{
  "n_layer": 10,
  "d_expert": 112,
  "activation": "gelu",
  "router_score": "softmax",
  "routed_scale": 1.0,
  "lr_router": 0.000572,
  "rope_base": 10000.0,
  "rope_fraction": 0.25,
  "lr": 0.0093,
  "beta1": 0.95,
  "grad_clip": 2.0,
  "decay_shape": "linear",
  "final_lr_fraction": 0.0
}
Below are experts of layer 7 (counted from 0) of a mixture-of-experts language model. Rows are named router (the router's row for the expert) and show model dimensions 0-127. Each number is 128 + 32 x the weight over its row's rms, rounded and kept within 0 to 255. Numbers have three digits each.
After each expert's rows: a language model's description of what the expert responds to. This comes from a sample of Wikipedia text that the model never trained on.

# expert 17
router:096121141105124149163142192093086094094151113134190142156101144120137166131117091063179117163149171059118090142127152112092132191100162069150095156149121178189120132160086116114118171135100153181157102115052093094144171146081105154141108127091178129082116123098119104110108130123136108065142168152120125110146081080110131106196103176144123124114051115151186093094118153138114183093130
What it handles: Kinship and relationship nouns after possessives, such as wife, son, mother, brother, daughter, plus prepositions with and by in biographies.

# expert 56
router:116116133102106140148141139098110123145171128209138096140125131119112122129028173135111065173139161079125126127130113121138116148083150102155152159088115155116087116156081123141079159066138105168153113093133128145137164141134161184120082121096152103055136120112131141093157143138150104126186219168120148116139122089110035126166094154180117169080129097123146095172143146125123126155111
What it handles: Closing = signs of article titles and headings, plus list endings like footballer, Species of, °W, vocals.

# expert 18
router:079107106115084149126143112157088099123177125189154136116075141133084145153077097124151103180136184076133101154073141069099149123074132090150090177053113147099074112177093050171081158099136085149171157108143132154114127186107144166128049161144124108104109159057078124118165177129168111110138184120115117091123107070095056117135121131144120174140106117127138137155124134109112136169130
What it handles: Separators, dashes, zeros and empty-cell markers in wiki tables, and minus or equals signs in LaTeX formulas.

# expert 43
router:100128128100097140107155205130133104088188098169158144129084133084066163152079085134133099184127133096154127125072057102134122216074120083137117145077102137149075116176092099150132129061157118092147106097113095136104193131145146165128085131105157089128092167136130095107148129099159075085147179174128093122090109140061131098166138158157150137140108079201165134103124168109163151118125
What it handles: Ordinal suffixes and measurement units after numbers, such as 21st, 68th, 12th, third, plus km, kg, metres, ft.

# expert 53
router:105131116083050119151192133097107110132194105171160113159119146110141124164096094120127096163129171112162081163153147116106136147135155117099090158096104105141078131166098111191131161113136071199117090125117135125100172160112172180156125204103104102105103149148138136076206200106147160091122141124133122078095088127096144109163106130138142178124079075173118071168117129097128177168131
What it handles: Award-list words, especially est completing Best, plus Award, Special, Outstanding, Nominated, in film and television honours tables.

# expert 13
router:111110173086098119174126130149121126101147114130180134159108194103058121110109067123157065136102162133238113142076110132088074133129178074141102122156100146114110161120134029185142161071162141118125124123116117067091161163095146131127121136094142107084079155150133121122116147119142092099167185133114120093133144085095091139199079166163096184119150055121182090220161117075141125125157
What it handles: Wiki heading markers like == and ===, plus inner pieces such as ber and at in Alberto, Alberta, Yucatán, Zlatko.

# expert 51
router:139104158088125136141153140108154111148183109111174099154089172098115123190102123118160087152154143088167065148100149069116097119101162113199094157130091153168125152155061100129080195128070091167186125095149124088092142133075145168147098141143151100144107110090127105106164160098137118114130159205149097138125128098083110064127086176101114154089100154170136110178137134092158170133130
What it handles: Words right after was, is, were or to be: past participles and predicate starts, such as confirmed, known, died, a, due to.

# expert 52
router:110140126135096144164174151090127099124104082189202085179119164103105117156132116133160141147122141095157094121099088070100149135114165105167085188085119158139044122135099103180122132125082053183144098136071129082106153161108124149152063135137142129107083127129115125078150194111140101094145192189141148103085094091112138102140100179132137101111149098149156119141130182088183130086180
What it handles: Object pronouns and noun phrases right after verbs or prepositions in plot summaries and reviews, such as him, them, the film.

# expert 34
router:108123161070124117169197119118058092121158086145135139162105165135093195122070143120147100124114182094179088177099100154127108107096143074128061150111120165115107154186153132155130170085134144117197154101153084116112131149048163136142123193128181108094128156134101104077148185117139120099129113165164141099112109143072057142192129172154106152142115083124169076145112115095110170097118
What it handles: Statistic labels and empty total cells in tables and infoboxes, such as average, Total votes, Height:, Molar mass, or m ( conversions.

# expert 21
router:113110157102100178170111150125058122077111060105118129144119153078123134162099113110190132147158145092137126168116124138097146149132142126161113151133115150199069131157110115138117165136115122175121099091077123133101164164143181197142058133121187064096111163093106109093173183125148079118129140118132047080118103057119139117139095146165087187113053083158172072144168095121135161146113
What it handles: The word of linking a head noun to its complement, as in oath of office, War of Independence, cases of, number of.

# expert 54
router:096141156126118124168125171136076112118141109137143091135108158126090166112088131093126057159150185122198094143116125099136138133100141108181130181106068159146056149155102103139147154126122092167156106129120115109144182145099166181184126135081144112107138160095115083108145139063120128118157168146056092094096121151144131084123100135097135146082132077162137131171111150099131203074133
What it handles: Paragraph breaks, list dashes, coordinate separators, and word endings like Metacritic, Female, Male in tables and short lines.

# expert 15
router:109102138131111123151113162095120120109152119140135108113099126095104132149095057079175119206126171090124139140102113095109133187113146129210065187094105130147086173169145115143067145124095135144154105150073128110130145158094139136152101154085170066115101131052110127112143166086157065090167148116152113110122092121127126145133088114143077184094094094164199101146208172097152189145115
What it handles: Prepositions such as in, for, to, on, by and at after nouns or verbs, including the piece for in forgo, forget, forcible.

# expert 60
router:115147149094125157104152144055142115159148046161141121151096182089088154102082092123171070219144156112132112138085187077144091116078180109135118125118135119154096152181114137140143120116112109140143089095075075166151095161085183142129139168127116104082140185148069107093124155144141146103171177148129116090142073173131104119148088175122096186096129108145142135154109108098161126146155
What it handles: Party names and cells in election result tables, such as Labour, Democratic, Conservative, National Front, plus other table numbers.

# expert 4
router:117114147126086134171142157114101078097128122148162132178088150118108163154077136103168070195166171096156146119127116138100118135107135105173120187098137111127111130140136110133125166123115110153108096098125117079091129195144114162159141163116151101130105142082126084079179212120146079128152136130109149119117135139141100129149097151148086213144102129171170063146140165072140149134139
What it handles: Month names and time words in dates and durations, e.g. from April to July, a year, the following day, Sep 23.

# expert 40
router:122086151162171141173142143071091139121150110114126120158121145091067157155073073096191073128176157076188094201117169111090111153108110102146123162103082128112114182138123133200138160111104096184166100118167105130106169152064141122165056194103150146085127162098102078061112139121188102109133124169109075121084136121157123132152138157136097165124135080147170116129144118118180142133108
What it handles: Commas, often merged onto the word before, after clauses, places and list items, and as thousands separators in numbers like 7,000.

# expert 37
router:124111160105120140173166154132091101108162133166128075145102161122078145176131100051165159136178113116103060143086166088074100150100137085101116137096134124191142161138122096161086145087097107155165081083142113103094167128082148154181121136097153111105111108111098093112169157096096120135183182157110080101091110120105114084128108179150105126083110128176152126144141154119180163136125
What it handles: Determiners and possessives beginning noun phrases in running prose, such as the, a, its, their, his, and combinations like of the.